Weights of a small mixture-of-experts language model, trained from scratch on English Wikipedia: 6 picks a token, a softmax router.
Below are experts of layer 4 (counted from 0) of a mixture-of-experts language model. Rows are named router (the router's row for the expert), gate (a neuron's input weights, with its number), up (a neuron's input weights, with its number) and show model dimensions 96-191. Each number is 128 + 32 x the weight over its row's rms, rounded and kept within 0 to 255.
After each expert's rows: a language model's description of what the expert responds to; "gets" lists some tokens that make up at least twice as much of what it gets as of all text. This comes from a sample of Wikipedia text that the model never trained on. Tokens count by the router's weight.

# expert 48
router [111 104 159 121  81 112  84 162 166  80 144  72 120 183  83  77 147 149 136 144 150 130 170 131  91 142 155  79 130 170  94 157 143 103 183 145  90  96 134 114 102 169 117 146 123 126  96  81 157 106  59 142  90 125  67 118  89 101 126 145  99 108 154 143  86 151 174 154 175 134 173 156  82 121 109 120 113 104 124 155 108  94 100 107 120  77 129 190 163 161 183  91 164  96 167 121]
gate0 [131 155 253 206 121  79 136 154 123 141 103 122 102 148  84 136  75  94 140 107 156 108 134 109 119 131 149 144 124  85  91 124 180 119 124 121 149 117 164 110 129  82 126 147  95 132 112  41  65 156 109 145 131 118 134 119 158 133 123 154 159 130 123 152  80  91 132 157 179 151 115 110 149 134  81  79 178 124 162  90 119 156 116  92  93 117 165 144 124  91 145 133 152 147 211 135]
up0 [ 96 143 123 140 105  87  94 132 130 116 132 111 184 138  75 112 151 125 138 116  93 107 126 154 144  81 150 152 134 151 154 133 134 113 128 156 115 112 143 126  88 135 126 156 125 203 104 129 103 132 205  74 103 175 128 125 124  92 157 142 111 123 137  99 163 136  87   0 140 143 162 154 107 158 118  97 120  98  90 111 164 116  48 137  69  98 108 129  92 152  67  91 168 141  93 110]
gate1 [100 176 113 119 144 155  92 126 171 128 126 115 161 137 104 152  83  86 149 128 150 136 114 125 118 136 126 138 130 144 101 110 106 162 162 126 123 115 117 161 148  94 123 179 129 141  97 103 105 108 102 158 149 156 131  50 142  71 135 119 153  80 171 101   0 108 101 123 207 110  19 114 145 113 115 115 255 176 136 117 166 100 103 141 144  97 124 130 160 122  84 108 135 132  72 128]
up1 [176 173  89 155 101 181 164 127 124 149 113 102 202 141 146 133 125  80 150 139 155 165  96 106 155  82  84 171 150 100  95 149 170 159 173 171 177 123 160 173 107  86  91 138 111 144 147  81 127  61 142 125 126 102 172  84  78 107 211 103 222  75 142 151 146 144  91 136 167 146 146 152 133  82 117 110 171 136 136 137 123 101 129 120 176 155 139   6 140 171 133 182 179 116 144  91]
Description: Pieces inside foreign or unusual names and words, such as So-led-ad, Cora-z-on, Good-od-fellow, com-ed-y, often in tables.
gets: "z", "g", "od", "n", " and", "d"

# expert 31
router [ 92 107 211  94 107 120  95 142 139  90 142  69 143 177  90 131 178 176 155 155 128 168 162 104 112 160 162  75 157 147 111 124 148  83 159 168 105  91 174 169  96 145  95 129 113 136  86 116 152  95  89 143 111 131 118  83 117 121  92 168 109 105 139 164  76 140 182 187 131  93 149 143  93 149 108 129  97  93 119 165 102 119  76 121 128 111 124 160 167 181 153  80 148 106 145  98]
gate0 [ 74 130 176 130 187 118  94 205 143 121  89 136 128 163 150 153 147 159 113 144  96 133 153  65  69 115  70 116 107 109 139 129 108 103 129 119 108 136  87 148 128 136 139 255 138  97 113 127 171 140 139  97 172 151 137  83 100 197 155 180 130 122 115 136 110 115 118 109 117  78 126 137 136 135 128  84 100 112 127 176 164  84 106 170 107  64 112 172 141 163 200 113  75 107 103 140]
up0 [193 157  80 145  65 142 151  52 125 144 186 139 122 101  91  73 141 109 144 110 155 144 124 180 135 125 190 142 131 161 120 129 143 155 151  92 138 142 167 121 107 146 111 100  87 158 127 102  79 131 101 155  99  93 115 171 152 131 135 103 130 106 134 143 132 158 149 151 127 214 133 143 110 117 110 154 163 145 157 102  54 160 159  93 128 170 129 118 125  84  59 129 169 166 166 141]
gate1 [ 90 133 113 102 136 154 133 163 150  78 114 114 128 168 110 127 154 124 182 121 143  94 121 103 109 159 125 119 102 155  88 126 149 110 236 165 117 159 190 107 121 123 129 141 130 129 122 126  79 145 106 116  93 162 110  31 134 143 141 160  81 108 144 111 137 131 149 204 149  99 129 112 109 199 121 154 128 129 196  86  75 116  98 119 201  78 119 114 129 122  92 193 161 122 136 133]
up1 [149 111  87  99 118 146 147 116 140 114 129  82 177 168 210  91 145 120 141 144 108 166 161  95 123 105 215  98 150 160 158 169 188  98  51 109 101  50  93 133 110 187 126 174 102 146 115 116 166  62 156  78 118 120  33 149  70 132  61 149 113 120 137 116 146 100 113  92 154 130 146 106 124 118  86  95  68  71 103 163 113 103 144 110 132 123 150 110  95 120 127 110 164 172 147  73]
Description: Sports and event words such as played, season, run, team, League, Cup and show, plus verbs like announced and located.
gets: " season", " run", "ed", " team", "ing", " played"

# expert 13
router [ 97 107 157 117 116 131 105 159 185 131 118  96 163 124 124  80 169 109 150 150 146 144 190 107 131  95 145  99 130 151 112 162 145 102 142 153  64 119 156 169 108 173  94 142 129 114  88  87 144  98  76 143  98 101  61 115  92  97 116 150 103 112 161 140 100 123 164 162 143 126 147 192  59 106 118 146 113 104 111 134  59 151  72 111 140 124 106 134 159 162 123 102 155 101 168  87]
gate0 [151 120 130 128 117 166 141 147 148 125 164 119 131 107 106  93 145  80 127 170 135 158 116  89 140 100 106 129 148 104 170 133 138 128 131   0  73 136 178 101 114 160  93 142 136 130 133 135  93 129 113 106 121 119 104 115 147 107 163 140 140  74  81  49 106  91 114 127 132 124 129 213 116 116 152 151 102 163 152 153 107 140 147 200 158 176  54 130 122 116 171 130  99 133 146  81]
up0 [124 124 124  94  92 252 139 158 150 145  74 151  94 138 101 125 129 135 143 108 127 130 123  43  95 124 146 107 137 119 162  80 121 107 141 135 161 132  98  83 139 139  81 118 131 135 144 122 195 138 105  72 138 104 136 123 102 111 126 101 165 172  80 124  99 152 115 105  88 101 147 163 126 110 137 104 164  83  93 120  75 112 125 152 113 140 106 156 142 164 111 138  96 129  54 112]
gate1 [182  99  93 106  73 126 116 144 122 165 109  93 117 127 143 104 122 130 161 124 150 126 141  89 130  82 108  98 114 122 158  69 132 142 127 123 138 103 137  96  89 153  89 147 129 138  95 136 125 129 115 156 133  33 132 113 109 118 139 116 141 130 147  61 147 140 152 128 150  65 194 114 152 137 123 227 123 118 116  98  89 178 165 115  68 136  71 241 118 150 123 108 137  50 130 132]
up1 [ 66 173 164 162 140 112 111 120 128  79 195 156 170 132 110 126 105 154 131 143  85 148 154 117 129 144 140 123 148 169 101 150 157 126 121 127 105 140 145 169 137 101  69 168 122 130 119  87 151 136 159 103 154 165 136 118 122 137 109 120 112 116 121 149 113 103 110 108 114 167 138 140  59 120 107 166  98 127 163 161 143  65  73 140 145 105 158 145 189 123 106 164 153 185 143 105]
Description: Interior and ending fragments of longer common words, such as navi-g-ation, envi-ron-ment and hop-ed, plus words like system, structure and provide.
gets: "d", "ity", "g", "t", "al", "tion"

# expert 37
router [102  82 134 104  57 122  87 147 160  65 167 106 144 137  68 105 166 161 124 161 160 159 164  88 126 126 164 115 146 181  88 141 158 101 158 183  95  88 177 177  97 151 106 131 127 167  78 114 118  95 125 119  90 105 113 107  75 107 136 153 101  99 121 125  98 144 149 145 183 108 158 144 122 127  91 156 115  84 127 166 112 133  70  86 114  75 109 144 165 154 134  85 145 138 179 106]
gate0 [133 135 125 140  62 116 102 142 135 178 129 119 152 167  88  71 109 169 125 113 144 142 126 101  69  96 150 133  82 151  56 162 131 156  91 168 134 101 108 206 106 149 124 140 113  91 143 129 170 127  66 101 110 109 127 103  91 120 196 150 111  82 119  97  93 133 135 125 152 165 111 108 132 125 144  55  94 131 127 180 144 137  62 115  91  62 139 143  91  11 103 118 132 182 152 142]
up0 [167 136 125 154 119 126 104 119 152 190  69 138 144 101  96  97 111 159 101  76 116  82 133  86  89  97 135 162  81 157 100 133  78 170  85 180 112 149 108 102 118 125 167 104 228 113 150  53 131 143 103  90 106 111 145 103 107 147 146  99 106  92 104 103 110  98 105 115 173 183  97 134 158 106 141  69 115 123 132 148 156 116  87 142 122  95 182 116  99  94 138 134 133 157 116 138]
gate1 [136 115  95 158 141 177 163  93 152 150 147 144 121 101 133  75  43 107 109 184 111 134 127 210  37 148  71 133 103 127 120 122 128 126 154 107 112 149 153 118 133 127 138 119 145 144 126 134 117 138 133 179 145 108 136 141  92 128 209 105 120 101  86 191 161 109 135 165 115 129 129 109 151 103 136 114 169  99 134 106 138 123 143 117 181 124 134  92 105  74 195 102 102 179 140 143]
up1 [134 141 123 107 103  87 125 154 124  79  58 111  97 125 145 183 122 156 119  61 130  30 124 117 205  74 160 126 158 129 125 125  56 151 130 159 144 124  99 143 130 100 133 136 131 123 138 140 125 147 152  60 153 162 138 118 161 134  59 161 153 157 164  80 122 124 139 142 137 132 108 112 148 115 218 149 117 146 119 149 153 125 119 141  97 133 105 242 107 156  93 166 138  75  85 103]
Description: Relational words within noun phrases, mainly "of", plus in, and, with, between, among, all, commas in lists, and quotation marks.
gets: " of", " in", "\"", ",", " and", " with"

# expert 56
router [124 120 138 116  71 139 136 151 156  63 168 113 150 181 115 121 178 183 114 159 161 142 141 145 110 140 150  95 171 137  89 121 182  57 149 148 130 112 161 157 108 166 123 142 124 154 121 104 116 112 123 131 105  89 103  96  96 138 132 183 124  98 138 145 103 144 126 129 154  98 145 171  97 144  70 154 144  63 131 142  78 137 112  92 145  79  93 173 195 144 162  95 168 108 162 131]
gate0 [ 95 107 109 133 158 131 174 132 140 144 140 107  96 142 181  81 115 105 117 134 180 165 142 139  73 105 199 107 170  98  99 127 126 100 112 165 128 157 133 165 137 127  61 119 114 116 143 100 117 146  61 130 118 102 143 112 124 134 125 152 134  58 100 220 101 134 130 156 134  75 147 134 156  83 147  94 119 129 142 131  57 111 117 135 128 166 124 214 185 107 189 139 125 122 152 121]
up0 [147  90 171 120 137 147  99 125 122 109 171 124 110 150  90 163 143 159 143 130 132 151 141 119 117 127 127  73 118  83  95 151 134 102 143 110  97 148 163 163  91 106 105 150 112 128 167 112 133  77 111  25 108 154 135 100 117 117 120 145 118 106 161 152 110 127 135 115 122 122 142 145 144 178 129 129 111 126 156 147  39 139 133 131 110 141 138 145 137 137 149 176 141  96   0 129]
gate1 [115  58 120 147 104 150 134 109  89 143 154  98 155 130 121 124 140 157  93 134 155 142 121 162  92 152  87 127 133 134  98 109 123  87 144 103 105 120  97 156 125  69 124 115  83  85 160  83 168  75  94 134 101 120 142 158  96 133 117 120 165 121 132 173 255 137 133  33 139 109 136 145  54 183  96 176 114 147  97 155 128 119 124 134 103 150 118 112  98 140 146 130 185 142 121 131]
up1 [120  85 120 102 119 149 118 111 138 132 149 123 131 165 198  88 144 143 141 121 121 128 110  85 121 136 151 133 157 143 130 117 115 133 134 104 127 103 105 143  17 152 111 169 116 109 123 101 103  86  59 102  79 192  38  86 139 130 164 190 162  89 188  90  96  90 126 123 111 104 107 116  38 138 139 119 111 207  91 122 144 122 148 108 129 104 125 212 120 134 130 113 154  79 117 122]
Description: Direction words, century-year digits and "the", as in on the north, to the east, in 19-46, around 3,000, often in geography text.
gets: " 19", " 18", " the", " south", " 1", "east"

# expert 4
router [111 121 187 118  96 125  77 158 139  87 129  98 143 135 109 129 142 190 145 144 201 162 138  94 104 137 151  76 165 172  62 153 165  95 193 150 101  86 170 153 103 166 129 167  71 128  78  76 141  96  96 124 101 145  65  94  97  79 131 137 105 133 163 165  96 132 171 141 165 113 162 167 102 147 125 164  71 110 117 157 118  97 107 112 121  93  81 156 139 181 176 116 139  85 157 139]
gate0 [146 167 165 178 119 169 120 152 106 172 164 145 109 134 149 128 114 174 103 178 137 140  96 124  73 154 171 102 122 103  91 163 142 160 121  67 171  93 127 111  87  59 116 179 156 123  75 100 115 121 133 135 144 149 139  79 167 148 107 128 152 179 125 103 102 160 101 129 141 124 115 147 107 119 110 131 101  98  70 134 111 121 140 130  66  90 155 163 111 138  87 170 146  38 140 123]
up0 [151 129 149 123 128 148 174 123 133  78  90  63 118 179 126 149 156  53 150 133 143 167 152 108 149 149 138  90 163 113 117 202 103 105 197   1 126 123 125 138  75 150  96 172 124 131 113  65 125 136 140 102 172 115 110  95 126 107  90 142  97 139 156 134 105  65 144 120 108 140 128 142 121 135 113 168  86 109 127 129 113   0 132 135  99 129 131 172 127 150  64 179 138 168 183 144]
gate1 [142  89 111 120 134 125 181 109 197 155 107   4 139 119 150  80 118 180 144 167 103 145 159  68 116  99 150 140 134 155  65 147 147 147 150 134 109 124 189 103 118 175 111 125  69 136 110 103 136 126  77  86  80  87  96 111 122 160 203 147 129 121 146  56 127 119 120 121 143 163 145  23 123 127 100  99  72  91 116  90 145 117  84 136 114 142 152 160 118 130  75  96 168 113 140  58]
up1 [133 119 116 112 120 122 185 140 175 167 106 143 148 116 130  71  87 197 107 157  96 159 135 101  95 139  90 160  77 124  76 114   0 153 141 121 186 125 141 113 107 168 136 153  71 125  57  77 143 138  73 133 133 101 114 140 144 135 203 140 183 122 117  93 241 105 119 109 126 154 140 108 108 142  97  82  93 121 105  93 154 178  95 123 190 137 194 156 131 107  95 121 171 149 115  82]
Description: Inner word pieces of names and long words, often after St, Ch or K, such as St-id-mann, Stan-is-lav, Andry.
gets: "is", "e", "y", "id", "en", "ry"

# expert 29
router [ 98 104 191  78  92 147 111 138 186  96 149 112 152 171 141  74 173 182 144 153 137 152 132  98 122 136 154 138 201 139 113 134 153  64 160 181  87  90 195 161  79 180  83 180 144 153 102 110 138  82  94 121  32 108 101 120 100 103 133 168  83 113 134 116 104 138 141 136 156 134 152 150  83 158  96 158  92 116 132 169 108 115 109 100 102 119 100 118 141 168 176  92 128 131 146 122]
gate0 [ 81  27 144 152  80 129 142  91 123 150 170 127  49  72 136 120 158  81 143 128 121  77 129 141 195 166 132 131 114 138 141 145 131 153  98 145  96 117 161 116 112 107 169 132 125 131 118 141 155 117 131 141 142 106 113  97 191 149 150 129 144 102 132 115 124 151 106 130 165 137 136 149 116 255  57 123 165 137 119 169  95  60 153 154 124 124 133 113 155 161 184 133 142 102 125 120]
up0 [140 134 153 158 141 133 124 160 125 121 114 123 131 139 126 139 102 157 124 106 171 161 128 131 110  99 190  95 169  81 197 139 108  72 151 114 178 125 164 115 162 113 113 124 123 143 170 123 107 142 191 133 183 167 151 148  76 111  84 149  78 159  96 136 166  93 203 124 166  36 122 148 132 144 139 144  96 131 165  98  72 121 122 119 132 121  98 186 133 147 112 135 137 199 147 127]
gate1 [130 138 164  58 133 109 134 131  82  79 173 141 155  93 100 142 156 162 150 154 125 164  98  93 123 124  76 136 162 105 106 134  83 157 141 127 101 106 168 122 113 175 147  97  41 163 104 144 151  97 121  94 111 189 115 159  81 107  95 122 107 149 142 128 168 114 127 211 166 112 140 206 123 155 128 121  95 133 164 133 115 134 100 113 116 149 145 144 124 150 116 124  97 131  96 155]
up1 [106 140 130 181 115  81  84 147 176 173 154 138 146 156 108 136 142  73 101 140 125 136 111 147 134 178 149 119  61  93 127  90 164 117 126  65  79 157 164 122 149 140 107 101  83 183 108  90  86 165 123 157 168 104 175  54 180 152 145 143  92  81 167 175 126 160 126 145  65 127 141  79 101 154 153 141 156 149 161  77 150 125 178 129 160  81 100 143 138  34 129 159 160  99 125 132]
Description: Middle syllables of proper names and foreign words, e.g. avant, Jharkhand, Kolkheti, Gilligan, Saunders, often after a capital initial.
gets: "ed", "k", "ol", "ot", "ing", "ant"

# expert 59
router [112 104 186  94 109  83  60 159 134  84 132  69 154 164 112 128 144 152 184 144 152 171 135  90 127 117 110  53 156 159  91 116 169  71 172 139 121  83 158 161  65 148 103 160  71 116 118 101 113 112  88  88  99 124 102  94 107  88 112 146  93 110 154 164  79 156 166 154 181 123 199 155 100 154 125 147  84 136 106 160 115 109 107 107 118 128 102 133 158 137 161  99 129 152 159 122]
gate0 [132 107 130 158 135 104 144 131  88 113 130  59  89 142 140 102  94  99 108 123 122 128 123 148 106 167 136 115 116 120 125  66 188 141 108 137 162  71 112 107 127 162  76 153   9 120 102 143  86 141  83 140 170 135 133 126 118  81 113 116 152 142 110 160 138 168 182 174 131 128 121 134 133 195 143 129 118 116 170 139 125 103 122 127 123 139 137  89  99 133 152 102 133  89 120 185]
up0 [ 78 121 119 102 121 183 137 115 194 139 150 169 140 148 121 152 133 134 131  86  91  94 182 113 170  99 128 138 140 134 149 163 125 105 153 143  95 160 157 135 102 107 163  99 149 147  85 142 162  87 123 130  76 176 127 109 150 210 148 150 132 102 109 131 134 136 114 131 132  74 142 136 127  78  98 110 143 125 124 115  85 127 106  87 105 112 126 157 157 175 132 159 142 125 124  74]
gate1 [147 192 137 154 109  85 130 159 124 123 112 143  94 145 117 118  74 122 112 136 139 155 129 135 162 156 101  94 124 152 113 111  12 120 103 117 107  95 121 134 116 164 126  75  58 131 108 123 126 168 121 110 105 137 156 115 189  99  76 105 119 161 139 147  88 156 171 101 137  94 141 134 128  65 137 135 145 199 138 117 121 135 147 143 162 108 115 141 125 121 169 167  97 175 119  83]
up1 [121 123 143  96  84 136 196 140 126 154 120 130 105 149  86  88  80 205 155 166 128 105 162 130 146 121 120 123 109 133 128 129  93  85 137 131 156 144 106 189 121 117 148 154 152 141 114 140 160 110 113 110 163  79 162 130 106 101 136 127 108 116 141 114  68 102  99 122 146 149 101 110 114 123 132 157 134 125 114 151 137 119 130  85 145 174 146  90 116 111  86 128 102 131 160 118]
Description: Second pieces after short starts like St, Go, equ: Stats, Goals, equivalent, loopily, Angiosperms, often in sports stat lists.
gets: "ri", "ol", "y", "at", "al", "el"

# expert 51
router [107 108 148  98 112 107 118 145 129  59 178 100 142 185  54 102 171 162 175 150 171 179 146  96 115 131 163 112 159 176  94 119 152  89 198 174 101 100 183 144 101 169  93 177 114 167 114  96 140 109  95 111 128 130 101 105  98  96 119 135  94  86 142 129  93 153 158 161 145  85 161 156 120 146  92 167 101 102 128 157  89 131  91 118 106  96  96 160 143 184 144  76 146 133 157  89]
gate0 [159 180 125 127 101  86 139 114 134  92  92 103 168 119 100 153 135 233 124 140 113  92 163 116 149 168 127 145 128 164 115 165 141 136 146 158 154 132 178 121 132 111 115  97 105  99 133 117 146 111 122 131  92  54 126 131 164  79 139 133 126  83 129 111 103 149 167 141 236 168 144 146  82 134 168 136  84 144 116 185  99 131 118  84 121 160 156 117 130 107 132 132 121 127 143  91]
up0 [183 179 109 106 103  99 118  95 112 101  85 133 138  90  66 182 133 204 100 103 123  96 138 106 188 183  89 145 104 148 119 140 120 143 124 193 152 142 166  86 168  93 150 131  92 108 147 157 114 147 146  83 111  91 112 147 179 110 168 107 153  68 131 110  92 127 138 117 255 161 124 108 126 123 146 122  99 213 100 106 127 150 157 121 139 191 176 111 120 118 111 141 104 134 100  76]
gate1 [149 161  87 119  97 149  93 180 186 132 174  77 140 160 184 119  95 166 145  99 149  91 177  95 162 118 114 128 133  99 132  87 104 140 141 115  71 111 149 143 103 190 162 113 107  97 255 135 113 124 135 146  35 128 119 104  96 152 175  98 153 134  69 132 118 135  89 129 210  94  99 173 128  88 176 140 169 101 116 120  97 144 122 104 122 136  25 146 133  91 181 113 151 122 112 118]
up1 [128 167 102 112 139 128 127 210 120 153 185 141 140 143 152 136  69 108 152  68 102  97 136 101 170 107  73 171 116 137 152 110  96 149 104  81 129  72 112  96 116 164 156  70 140 104 161 171 101 172 152 128 120 158 127 137 124 156 164  71 169 126 107 130 156 121  88  88 174 129  88 150 151 141 156 153 151  87 117 101  79 154 133 126 144 146  75 115 123 102  76  82 113 143 126 101]
Description: "of" after "one" (one of the), plus with, among, and spaces or hyphens inside compounds like Unix-like or ultra-low-level.
gets: " of", " ", " with", "l", "g", " B"

# expert 36
router [139  87 150 125  93  98 118 178 136 100 146  68 112 158 109  96 165 137 165 145 184 178 123 100  90 142 179  69 149 126 103 122 177  78 157 134  90 121 163 149  98 136  89 158 100 177 122  93 135  90 113 150 116 129 110 104  74 104 128 149 106  98 150 140  82 176 139 173 130 109 141 146  85 109 116 158 142 103 142 175 123  98 132  80 122 108 111 152 147 123 158 112 158 114 176 120]
gate0 [145  75 162 119 145 103 137 178  90 130 129  68  95 142 123 181 158 137 119 150 192 136 123 123   0 168  93 119  95 126 100  87 155  75 119 146 127 126 161 179 118 134 112 107 143 134 162  88 114 130 134 119 136 144 179 121 143  72 120 152 144 156 113 178  90 131 129 126 128 137 157 114 149 138 110 131 129 128 177 139 121  72 124 123 101 146 134 167 178 167 215 102 189  84 199 116]
up0 [ 67 139  91 123 133 124  99 131 183  73 143 132 164 121 114  67 132 116 164 147  83 120 165  93 158  74 179  81 213 135 137 157 112 139 176 145 115  91 129  84 132 143 130 157  62 144  56 133 202  90 102 138  83 159  43 125 107 155 126 126  92 125 150  89 161 170 175 145 118  94 136 156 105 128 124 130 101 114  79 130 115 185  94 150 132  69  96 126 108 128  64 133 110 156  79 157]
gate1 [119 133 136 125 130 108 163 193 129 140 144 109 138 102 204  71 137  99 128 186 190 157 129 152 163 132 150 119 145 149 122 160 119 103 121 171 151 149 140 157 143 139 119 123 133 130 145 131 112 114 159 153 102  83 119 133 110  59 170  94  88 135 144 141 115 132 136 155 118 126 145 158 136  84 161 158 158 142 200 150 146  77 134  76 119 122  78  91 217 119 113 161 128 168 197 126]
up1 [128 123 114 164 129  74 106 190 128 150 127 124 173 103 123  71 154 108 117 178 167 139 123 144 143 155 126 142 109 115 144 161 107 131 102 131 136 152 128 136 158 140 161 107 152 128 157 114 109 150 173 155 134  79 117 157 105  60 148 120  87 138  81 147  95 101 147 184 109 104 128 149 132  92 156 158 181 126 238 133 148  87 103  90 146 151  96 121 154  75 136 143  72 147 198 143]
Description: Syllables in foreign place and personal names (Czechoslo-va-kia, de, Ri-), and slashes or commas in footballer infoboxes and dates.
gets: " de", "va", " /", " 19", ",", "bu"

# expert 43
router [114  90 133  99 107 149 125 153 136  99 149 103 146 136 111  91 131 155 161 183 180 189 170  89 102 145 163  84 157 122 146 139 129  78 141 181 110  96 143 165 106 162 105 181 133 142  99 117 154  96  98 124 115 107  79  67  92 135 113 154  94 100 123 150  81 153 153 169 145  91 149 184  65 130 116 163 104  78 155 124 101 133 116  89 123 105  86 177 159 159 143  76 175  96 161  80]
gate0 [105   6 101  88 124 121 100  69 100 126 127  38 144 149 118 123 178 159 133 140 140 150 108 169  90 142 106 130 245 106 106 120 164  99 135 168  93 138 133 110 151 151 107 103  98 126 143 120 150 113 124 132 112 106   0 109 134 126  87 102 161 155 109 216 136 157 150 169 151  89 140 146  99 164 110 148 121 128 138 123 111 118 160 156 138 132  79 114 134 157 135 133 115 107 123 139]
up0 [129  81 107  95 177 157 115 137  89 156 101  89 130 118 117 124 175 130 114 108  98 112 109  97  93 138 105 151 159 110 141  62 165 164 126 155 127 145 113 131  87 164 146 139 144 118 165 145  95 166 147 132 144 141 104 159 187 146  93 181 150 159  85 133 124 114 111 175 124 107 134  91 138 116 149  79 141 145 114  91 131 106 161 127 241 123 143 121 139  97 116 142  90 215 133 129]
gate1 [ 72 119 152  64 127 255  95 135 169 145 152 153 137 143 126 108 121 102 119 115 133 129 127 130  99 157 142 115 158  89 103 128 134 142 145 158 114 106 142 168  97 143 103 165 129 108  89 106 199  85  76 143  93 143 108 114  20  79 173 124 100 112 130 115  22 162 133 116 148 147 144 115  49 110  68 133 128  78 161 148 120 111  90  68  82 109 138 148 136 124  94  93 147 109 144  87]
up1 [107  97 115 117 133  98  99 105 155 104 183  94 138 182  86 115 166 148 180 226 138 114 208 158 110 131 123 122  93 154 115 145 155 141 127  87 148 114 159 106 144 136 159  71  86 134 131  92 110 125  66 124 122  53 101 156 158 162  66  51 100 145 201 123 154 156 159 130 125 159 121 174 136 165 151 161  87 181  81 172 106 108 142 136 159  77  96 117 132 152 105 156 165  92 131 181]
Description: Prepositions and auxiliaries right after a noun or participle, such as "connection of", "located in", "due to" and "was", plus word-starting co- or in-.
gets: " of", " is", " was", " co", " in", " on"

# expert 60
router [ 74 115 150 147 106 150 111 164 140 102 173  98 156 198 106  95 135 155 155 145 164 169 107  99  97 148 203 123 179 161 126 136 149  64 172 128 125 101 166 176 108 118  97 170 106 140 101  91 154  87 108 139  81 123 109 117  88 103 116 184  81 102 138 153  99 156 168 142 126 121 174 134  95 102  73 180 105 109  88 159  98 100 123  70 119 114 119 152 158 128 178 123 145 110 163 121]
gate0 [114 184 162 165 115 115 112 160 149  98  98 111  95 131 117 196 137 163 156 109 149 140  82 116 131 124 106 135 114 148 122 127 104 127   0 100 178  87 165 131 119  59 123 142  70 122 128 115 133  52 123 110 105  90 206 154 155 114 156 160 144 133 143 123 141 106 100  37 136 159 110 160 166 146  42  92 132 135 135 119 103  86 130  85 144 140 138 121 146 124 124 133 123 141 135 130]
up0 [255 217 135 141 139 171 142 157 152  72  96 113  86 159 105 180 126 140 103  96 131 147  59 105 121 210 121 161 113 149 154 141 137 116  93 116 159  87 151 119 156 100 123 113  72  87  96 113 120 128 134  73 118 153 124 171 142 166 148 195 163 151 149 153 168  82  66 108 126 153 110 156 137 105  80 100 137 183 179 122  80  44 138 142 138  81 132 132 121 141 132 120 116 146 136 136]
gate1 [101 114 117 173 110 151  97 174  76 134 139 134 109 133 138 146 182  72 122 148 156 137 131 101 162  88 206 133 157 216 139  82 133  98  88  37 158 131 124  73 130 124 132 144 158 148 148 180 163 127  96 156 139 120 131 143  94 143 104 180 140 152 112 162 145 174 156 119 146 110 174 155 152 101 131  80 120 108 165 102  84  68  95 147  70 176 171  92 163 135 166 145 130 108 141 136]
up1 [ 95 149 143 197 117 130 103 134 193 165 110 103 165 181 150 136 134 118  93 125 145 130 110 152 135 158 140 117 121 206 163  88 100 146 116 146 161 210 126 166 149  72 129 150 117  66 148 131 182 131  99 164 155  82 142 131 169  99 141 168 160 116  96 164 117 115 122 118 116 116 179 138 189  87 106 163 129 144 190 126  88 114 103 137  91 195 180 145 212 122 183 187 153  93  92 125]
Description: Place and nationality words and pieces in birth and location fields, like Massach-us-etts, York, London, German, and coordinate prime marks.
gets: "us", "ed", "′", " at", "ma", " Bu"

# expert 45
router [ 55  69 114 116  83 134 123 116 148 101 192 119 125 156 122  75 147 140 178 166 174 165 155  94 102 142 142 119 104 119 110 119 139  72 164 125 124  88 163 157 108 152  62 143 119 125 111  55 127 102  79 181  93  97  93 121 110 121 104 145 123 117 109 166  91 168 153 172 119  90 150 166  74  98 109 144  90  97 132 143 126 126 126 135 126  88  98 152 135 171 152 138 142 106 176 132]
gate0 [ 88 103 148 138 113 119 119 130 123 117 143 134 100 160 125 106 116 133 124 119 132 141 116 111 119  82 134 142 129 150  62 181 151 122 132 176  66 141 179 106 131 106 122 112  76 121 145 134 161 171 154  90  66 110 118 105 105  43 129 134 105  86 121 123  96 136 134 121 133 148 149 168 111  79 134 118 130 162 106 134 109 143  93 126 120 142  98 217 178 156 167 132 146 119 117   9]
up0 [ 63  71 122 152 129 145 169 106  78 155  93 151 106 112 163 116 109  98 116 107 107 141 106 127 113  95  88 139 113  99 114 143 131 116 107 192 115 169 167 120 133  90  93  89  90 111 172 130 149 159 167  53 141 142 119 158 119  89 114 143 168  73 100 143 151 145  80 147 103 144 176 176 141 127 150  61 169 173 113 119 152 128  98 135 138 167 118 171 129 165 176 130 150 138 118 100]
gate1 [ 63 150 151 125 148 132  73  93 150 153 124 134 104 152  71  98 109 146 138 164 116 144 152  97  68 164 191 120 112  64  97 106 142 126 182 122 129 104 112 103  98 197  72 184  96 106 108  71 145  76  85 118 100 171 142  64 144 120 102 137 117 160  98 143 112 135 136 152 134  98 112 112 108 157 125  60 114 107  65 162  68 155 133 126  92  90 112 103 139 173  67 115 153 125 129 111]
up1 [ 92 134 126 137 154 137 139 144 134 119 165  94  85 152 105 126 141 125 103  92  95 106 187 131 115 175  89 131  78  90 125 148 125 144 121 104 153 148 168 120 116 135 158  81 200 122 111 106 150 173 176  96 170 114 145 122 148 125  83 152 101 146 157 103 131 143  91  81 133 180 111  99 179 121 137 181 114 143 184 162 114 188 142   0 140  86 126 123 132  94 137 179 153 116 146 140]
Description: Digits and separators in tables, scores, chess notation and page ranges, such as 33, 5, 75, and pipes or semicolons between values.
gets: " S", " |", " E", " 19", "4", ","